Below are experts of layer 7 (counted from 0) of a mixture-of-experts language model. Rows are named router (the router's row for the expert), gate (a neuron's input weights, with its number), up (a neuron's input weights, with its number) and show model dimensions 0-127. Each number is 500 + 40 x the weight over its row's rms, rounded and kept within 0 to 999. Numbers have three digits each.
After each expert's rows: a language model's description of what the expert responds to. This comes from a sample of Wikipedia text that the model never trained on.

# expert 46
router:488551515479513516489514456494467561538455536484510477460478500547451564464443515479476515544554535563473515513486498556518467558552558542437593471551496513552509479456473515507505424505485584403548585425492460469488460441518522525515526589544551504514496452509476533456560547476544478470513465543546425517481564570508491455490521552459531520551493528496558536489470484470528484565485
gate0:503543543523512512525408516484568432475557515434452467478431508495513505551544529503506472527509464485476473609532472437482506529476459553498506454459539440552568439534505472584480447533463544595541459522497526531533473468481544509550505527490469546415439502470492556497481515479487484492491523438417458491506400506510519471478550509523540483567458493503508544454489448530470510532434
up0:521460547505457540534518517506482525533483515524428512502592512525528536464501492519560403562467549558525508441512494543520526443502525500441484597468522521536490525521466462464577527509441473466495543462438540484552430436422487540487496593525512471442498513538541493520539524491533555445484566541460475482505484479527518466598508437537515455491507502477476405517498463503434485565516
Numbers and units. Quantity words and units beside figures, such as billion after amounts, ft, mm, percent signs, more and less, and the p in http.

# expert 7
router:468476482500465494471519493488515478425436468432502531539509478569515499561535443507567509443516513496424492496487417546439521454548524552578510481487578513473551535534531526526521488499452463397524506466418491440557515520445524470483495464556513484514493530575484456539544518458501467547491492535504548589565496542517492547474581453509530519542462518430532482510556418466488521465489
gate0:535399551509533550552426452472512508457548564461538461574462539519509498557516456457540488511502522499463573506628514504507525480510545498528528410534542516487519443509478441526482574505527523519460549515574515521512509508456490505534472480490491429482484429511524466444510484398498531495537554520499516539499411511544535512497423481499513490441497488500524502434552536477429527467542
up0:522472476583532555511512509476481508477517558471520487457470508457499486543536463395492510493501436580505578443525513495449543520468447496514455447520581507424514525516465471457536532469472541460486494544520506482494519465382525491467468514466449496499459486464440490494527474478453515483479532513631562610512549477522531537463464508517543461490502477504547489501549476565518518405533
Comma after names. Commas closing a full personal or place name in biography openings and lists, as in Gordon, Watanabe, Bangor, Maine.

# expert 5
router:557481512549490543506498516433471490544589520503506550537465465525467535573456491539405526532506431553464536507498503438570495551505517462508496512513535496521505474538558535493454522563479495499475495496433463437502475502521454538551514507467482447486530522530578440586575462461435483510538536462520516521490465422525499478523457504489490535483416482479523641425498543460519517498467
gate2:504487496534515450543472496526519487525466497480514500409485507568475429535475534510500500504486542441502489543469516432429475513471480474460451518535532554448431509542431454463524451488470551592513419497572496516520558512558479550434494491543482517506532514479532506523470471460517590603443520492534410461564454486473473485486468474529480423523496491510464477464442438474479483475599
up2:454496497424507510526493481511471509490453448494503538514381504488459406566487486473504527494535565472460506444496507501468483515455530476511439481510513461507512509553473519504531503412515559573492501508586556528556463494528440531514573448595452518553535477466602456476505478479584541539515477506475402503551446526480437504532536477527482478450530503479464443471534504533556520474487
Institution name heads. Head nouns ending proper names of institutions and events, such as University, School, College, Museum, Party, Championship, often after High or National.

# expert 23
router:478468552501530462490420488458512526565471478504464489461548537436483476543443574554422435539482494489525474543527475553509495462464536536487502532551525575481438532529440497465449558488439514512517520475446473526447514511554546455527510495519457485451543483483564578513490444452517557565459482502499467444524483482525492598549460570508526556534535465557547478486557553580533490493518
gate0:469508522411579500522539482538511537561510488488476556484476522537458514386437548534460514496505495470483420558477514517473498486469538527506434445520440528484513465513530461450441471499454518559556467535439501512498502475440513509617501483536431463449478536477507505537591470457494570544574470538474558506497490545509532441512519559507528514443508447525524532582523502535506507443522
up0:565561539472486512520491525503467571456494507534481504562507530500506583479530537501521500536536470529506483555477589483547530470460485559475504555473486493473543472450483455521555551515503430425437505516495518537478500487483596568607471538494511532474456521564476454458525465474532457478530452428461529461508507429545504441546484515474488575407509537478458544468470509500535451409501
Numbers and quantities. Numerals and number words giving measurements, times, scores and table values: about 80 centimeters, eight barges, four cards, 11:20, 36.8.

# expert 21
router:488453510541394472540535476424443548504513450531512544427457464530447478546522515447509493371519539476509536513468436558510560480500467472540524516505522494540469529543572478506530456619509522462527506539483462521498499511462520500524505531476481493498466504496458547559516553499418565526553521465464556546426462547557468559481504483516474529493555498516502463514549452482501435427514
gate18:530471442536459502566472510547518529494567514548519496522509536483443524479438520508556538480477529486492517464447480532449472496466395529458555530514495529569558512505420444497485552502476552538510525461508457491544465457493526562509474489427502544482474371485510450478480538500497542414529470503438502484543526575490586436434544484497517457470543513496484499547530488489537400458526
up18:457533546526550522455529530474461490524496523438487516484505526508505503478491488510435457490540524461496515511526416459560535531557552470492386458486504603435424581466533509468507524471497430472500518440506540522481505560461520503528574521469523540506539563541461557534518533477461492627391512502537489499461461509522442490552528532496517503521477500455548483472530563461504537528447
Line breaks and headings. Line breaks ending list items, table rows and paragraphs, plus == section heading markers and table separator rows.

# expert 31
router:475455461443437490520419568515450495515542552515522510497404489550428502554481450530442496492471509443557487539515491556505549471462551471542430536510493566541559467469510517513493474468425524461527538567516558534509551532500507446550491476431556526523563529535469472511505457519452485484547502520470553485511519507572467454442440492458556413539490533495485455494450504490494438566458
gate3:482551573502487595503521528524421577468578425520485500495479431472473519455556498545412450514468527550501426533529476495477467532424469528552480551501521451548505532483494462449510418482487369487517449547491572486493505493488465526427468522540538525514477491516426522533504510465466509466499474508536509502487474458524482452483502569550440514464501444535495467552494547576494490508492
up3:456473470552414534509485479516482479565535553490427433502549547485519487498475540430501563489515518446522570563482513529487539483460525543473605532467518497473464512521471450469494499510589505501424486506520496445486461468511478465500484471455513567410426494493559507507545531522559489478507496508502528542547508541481419489584552397492476512529433526490520519535525497460542581479442
Line-start table markup. Pipes, dashes and equals signs starting a line in tables, lists and headings, plus infobox labels like Born:, name:, Preceded.

# expert 28
router:473452496523508525520535544524553405429477430528412489519534459490502485433467492464509510471455510498425464501497525518465489485509488454525422457487482496453556483513488540518506519433431553476573441500496474510495533486454466501535416526514547470518481496510556488555491489386466512467531489592510487543515402530464502591472486485528532547498493453508442467423498511441430457504525
gate0:484518494486526388457595469540514548490487500539529461513474509537471526520477513517460510487519546515560523482431426592482473552451489476521503449529471489514477476491448472518498537454464423495421453483472392501548488511454498544533505529474534515520515483448497586443519498529489473463477524464428451490551492438533472491553474416498598496591502518509563494522473489502524536543435
up0:574643518483475481480473552467450463522426507520493492448467470498509421469492465471476592450515506462509485508556498419457498497566494491473506501489531486482495527513456517534514455506472552534601586561575452520461512510541484430533532512518481494555445480559547446528474512521483566543573490458564508468457531515492476440480490474450508522479527496530509583479449464479508453485500
Clause connectors. Conjunctions and commas joining words or clauses, mostly and, plus but, which, because and comma-attached word endings.

# expert 9
router:519571501412528517524506503526572413456573495522467489515497439556436560470508511447450553473496529525443507522543572522512475512486505588522495472448542535485483452496457451465459569536513507507518563478509465555473455530473509529483525470536547517498486526503471486545542493484520488546424548427522472407502485455452459510525549461563475486477578530595433521482487452502565483521528
gate0:527483530491517495515507538498498440479496475522555445509434484546493494449495476507556500484468476516448506447524542505481516472599456519513458447504465491429486575507538457470522399527506487477454478520488477515516508486508424511549449397476565557542547550496521481548506479486529432467473457537523505483539544519477539446424559560592567454540519492421484474498465537427481478428560
up0:481493582492431547536599497476509475446527537510403447526442484498501562515604483476394483437485535530494547473460573596471541498460467476510526485448486561518474503517430454522546422480492463449494544493509511502584502500429484508516506492519450469506584527484482489487453415532505476497479468426489518505509523514472534502466449526562467489579487474489481520495484514476486531506501
Word-initial noun pieces. First piece of a common noun split into pieces after the, a or an, such as m(anner), m(ilestone), stat(ue), ac(ademic).

# expert 44
router:536509522498552515461500573534502498492437551518520444516438471420448532473483404544501480468444493476530463432535550451480548459515484529509525522518476503531539475535500574493493481540525512525438434505521517489506503531495444527483551558512417526537431548455512508440525450538540492470502578524561527419379500550520491510477554501527413550504463487492459471475475502419441506504472
gate0:496511504548492471477514515550501489477478491484453505429472512489442498500484509423510495476444486507489473535454526497482511489444520445512585506569523507387501487549489532432482525489489502485536565548433513480542548499507472550570589553485522522427491563451447561408482432508444524517470542490543470498473469547553460540436437516562433476570481462462485433494444523533523482455532
up0:472394493543470476413464540509487511553542501480569457511500514570525482566551501466526475502480485464477502428513449509516482515499577488521534475527422516508510543561463508392529464422512476536516455450501504468547522557420510527487442538499499552425473528519476453429441520497516518544464528482587537530525493431498491536489442523470501549491520537588486508506543447501503473492576
Mid-word ar/et/it pieces. Short internal pieces such as ar, et, it, at inside common words, e.g. headqu|ar|ters, saf|et|y, p|it|ched, g|ar|lic.

# expert 1
router:524415507492445478515454426448489438489566445427514528531492439470519570530501467489512496519565456431519523491462447482418504485476459525455524551521460473484457470455448492536488469482511435446560482484384492475499544542527492549510474529539484434562560519552574468468465488530500459480493526442525454537529523520475528479487584461463517497463569515464527450490551504512455495450440
gate0:499520489484543486474487529449462470549570517424562555495425493526443476509543478497474455424488500483491498517551453499561517541515473617512444418458473523405510540462514534479481484427489569474449482540456510459425600492506527483544408538520503516490465449533469573555495463473500520492561506503512499459439490511505471509573439505472462483501489489496497471553531552545514479511448
up0:470531499542442448526545463491467447512513543505467468463486533463512512521573500365463482500468454461506527478507482454427453447500504506561495549502519527555531466516489546542481497554611416520511521443520467533557460501472484544542508458480445460500555509585454419525538586474514480554510529477474451433532549513487520539529480517510435531491494554489523506457485537591496465472502
Title words in quotes. Words and punctuation inside song, film or album titles, usually right after an opening quote, such as You, Love, Alive.

# expert 32
router:497481481463476515511523527490512527470499501583501545487506560432521447428479534543521522485479477500494509441514488514514561447505545489473457520600524465468450466466514465516447579445464456550446561484550529484519504425436533539498483476451501569459550470445434559453530485543551495574396498455461461453449455563463467504557538462529582509515544480504495525519564529516513506547504
gate0:528474473465514488392435489494527480474510510534459471501541539431540482552522464503521479447553536528548538465500432493499478427535503456485505473590456454516509538568512435482534538534474490504499523475468497486507495489552548509501511469551563492502379485537494564500497448478503505421431529568436465502458538478507532523471437489506503524414551394449423519541483521525473555486513
up0:484551497528476468520509493600438520568494529501471515460512580456518527536488548474506481454577533560431462472495561506480497531496418494512488408553494459521490461421481533453495452483428489491509555452550482528437458568509432464518488468536467467543599455485506556479492468533522569468465548490495536509552477436580525507488500477565475508468473496495454418469499474481500516538455
Word starts after determiners. First piece of a word after the, in or his, such as n in northern and nomination, plus year prefixes like 197 and 201.

# expert 34
router:502449530438538474529497483449551505563437537551482492547488485516471531510506502505494505527542566516515420472505508509478545466441490446480504596477510531564447533482458529472434459528573445508445476474489484487456494514493533455456511511538487533504449440479468493412513523510469507421488576524496524530483483479443465468543545595534480453524493525459478514493394415404484522422470
gate0:523568490524503542565519506503579491457503470554433565474477587490515562520487526492582515548456493490600546464515468446421480521512538527459503479446511486473430530484507552549470516494516457531485551542486442452508508531489512509466466476486458435616497484524491536507550530439489586488547550539454484543564472520502540485427445555481533536532495425510518520541562524506473506499516
up0:484518504607539532504460498514508579556535502507455565515510489488501514522501470482542497473482516513481477490533513478558460483520425601479581420504495485478505536532509548465471562508569519562474511568507388540441454601516485477451507519512437480569483593456551521507498503468520487547418567475485512503468473498505495492497436495571486571458536562511453485494526535493511516481466
Mid-word syllables. Short consonant-heavy pieces inside common words, especially at in r-at-io and r-ate, plus te-x-ts and spr-int.

# expert 54
router:529473530418483462537485512410507427488557479536547499570441453462544523508557507496449491454520552553506613482513448538493533538483545491541518488489472560464570479452480441504468416556469534460572474503490478491532544530494467523571542528444532464530517511532529495515518517416448521509533510481477518473557457530568499506549488496493559538517533435506547455520513564475443431462495
gate18:480564541504460516566493513565562547511603486555562523518545536468528518529548516527519469515567422548585480464533443524477518488516504516581439482545554492452458543462496521444493571477494474465454465466531484497517421493490455519497468501512493539488549504479537513507435472507503562454426554456489507520491453499451526521535514505460578523519473439462617462467432507473505482541496
up18:509438523459502492548521490494484532588455473425521509494498512454521466566539486476508550499486427514436521541488517498499491467479510547495520556509540521491473443491470552457408492441577534607487435480553443529484540515532551539491496528448513485513557429552551476488451542470508487510547545562528470508532515523493520558511544460573522534473483521598404565468528458518521530450457
Sentence-ending periods. Full stops ending sentences, often joined to the last word piece (es., ia., ).), plus line breaks and heading closers ==.

# expert 39
router:505472425499540475495499422505390521512488499474525467561450580471488530508577565461484541491521509513423483509445510573513515506454529512486541457572499533468483524513485521454518461442488457536393507470474534493494512529552528499502458451517535496517443418561479504493453427574482507518534497485514494542515570456461502471495521462490450474552501530455570462478545584514533507400479
gate0:506447431484547541552510508532500459464523503443467570484568516551494443473452548477415514455499456522546566378433512510565494439522478459506443489520488459476446490550533538484469538429583503515436551484514501514528569538503474494494498503487496476446443482432508466473555451497402561513478546511559460453519591515521502492474535504499490471536470497517504532502551508544537504453502
up0:504529408429489496503560501469582551495473486515548446441457457496453513511508512550540464509528564560553499569502506424499536507407500447496457563490528443530447477496527393543518446477476446515482491500476533453563464470524446501564556519558488536490566492493494532413511550509525487441539468468501478523496474464465554449535463510483468499476558426542487525472498501448458478531541
Asian name syllables. Middle and final pieces of Chinese, Korean, Japanese, South Asian and African names, such as Jianh(u)i, Pak(ist)an, Onyek(w)ere.

# expert 62
router:440471487506436458539556493523497491540475510521499445540483508533564552533469530552528415533523493531458443543491532473531527491515527534470528549490433469434571512465526482506491483564522503410513458510467567427584446523523462519465535496562509510562511533420550471428505573528505548474484459471483503548459581474527553436472509461553509432505528488443489524547534513552450535512465
gate0:445528451534489457495522521466460491496492482542461524510471520437548456492455423511502510549450427466548526492476526476483417532479426596474524505506578489456479488530506508506500484497512517505535569557518522533555486583525506550512463451485560456526487529425549418497410554441444529469495446493503535487405437477487526492471423557540507481468536453524492453533501461492478448441474
up0:543487490440487511506433526500490540469537570502486477523469503434564500467494433404505466426560573508527462524470404484493472555459517446500540517447494490561440521488463537510523501531544535462460505572477556518509480465521489523496476457575458506510520481573484382519519551529556513554503522526573496494473445589538530535512480482472509498487497495486440524474457546523454537516410
Place-name pieces. Pieces of place and team names, like ew in Lakewood, ent in Coventry, and first words New, Fort, Port, North.

# expert 13
router:424499457545527436487586463455520475435569546485451469453485559470410509556531485529536498564482538499493510581449483455475509528495482570471521524512524457533496516541558474575475453467495458496556550496506480562560521520471566476508512468430524407505499500547506560488456570522473445541488497479481518576563530521483494469521534431521434500531531550535490540543495456458487555505517
gate0:506530479487523547418554515526557464472510498515503505390517493509527527533417460525365507519501496475483524570462477472553478460463515547460547503559587519501475454521417433483562472533550469471500481570521528476505525490521473522439541515471549558407520401515533549482483492532467506487530468557493489473458494415477459544488472487549446486522470542503483518477553463499509480467480
up0:474546502478501534460580467482487533434485458449501450562530517478556475523467446572523443500452532456504452575434506505503534479445486521570530433533497466434534480558548497516559456463476517506505481524534412465518551467464509503543533452497530532530534466539536505491481461525519484511470435526578539477480463423497419522472478468503421398487552431468552490466529465543522458473520
Opening parenthesis. Opening parenthesis with the start of its contents after a name or term, like (19…, (C…, (N…, often in tables and lists.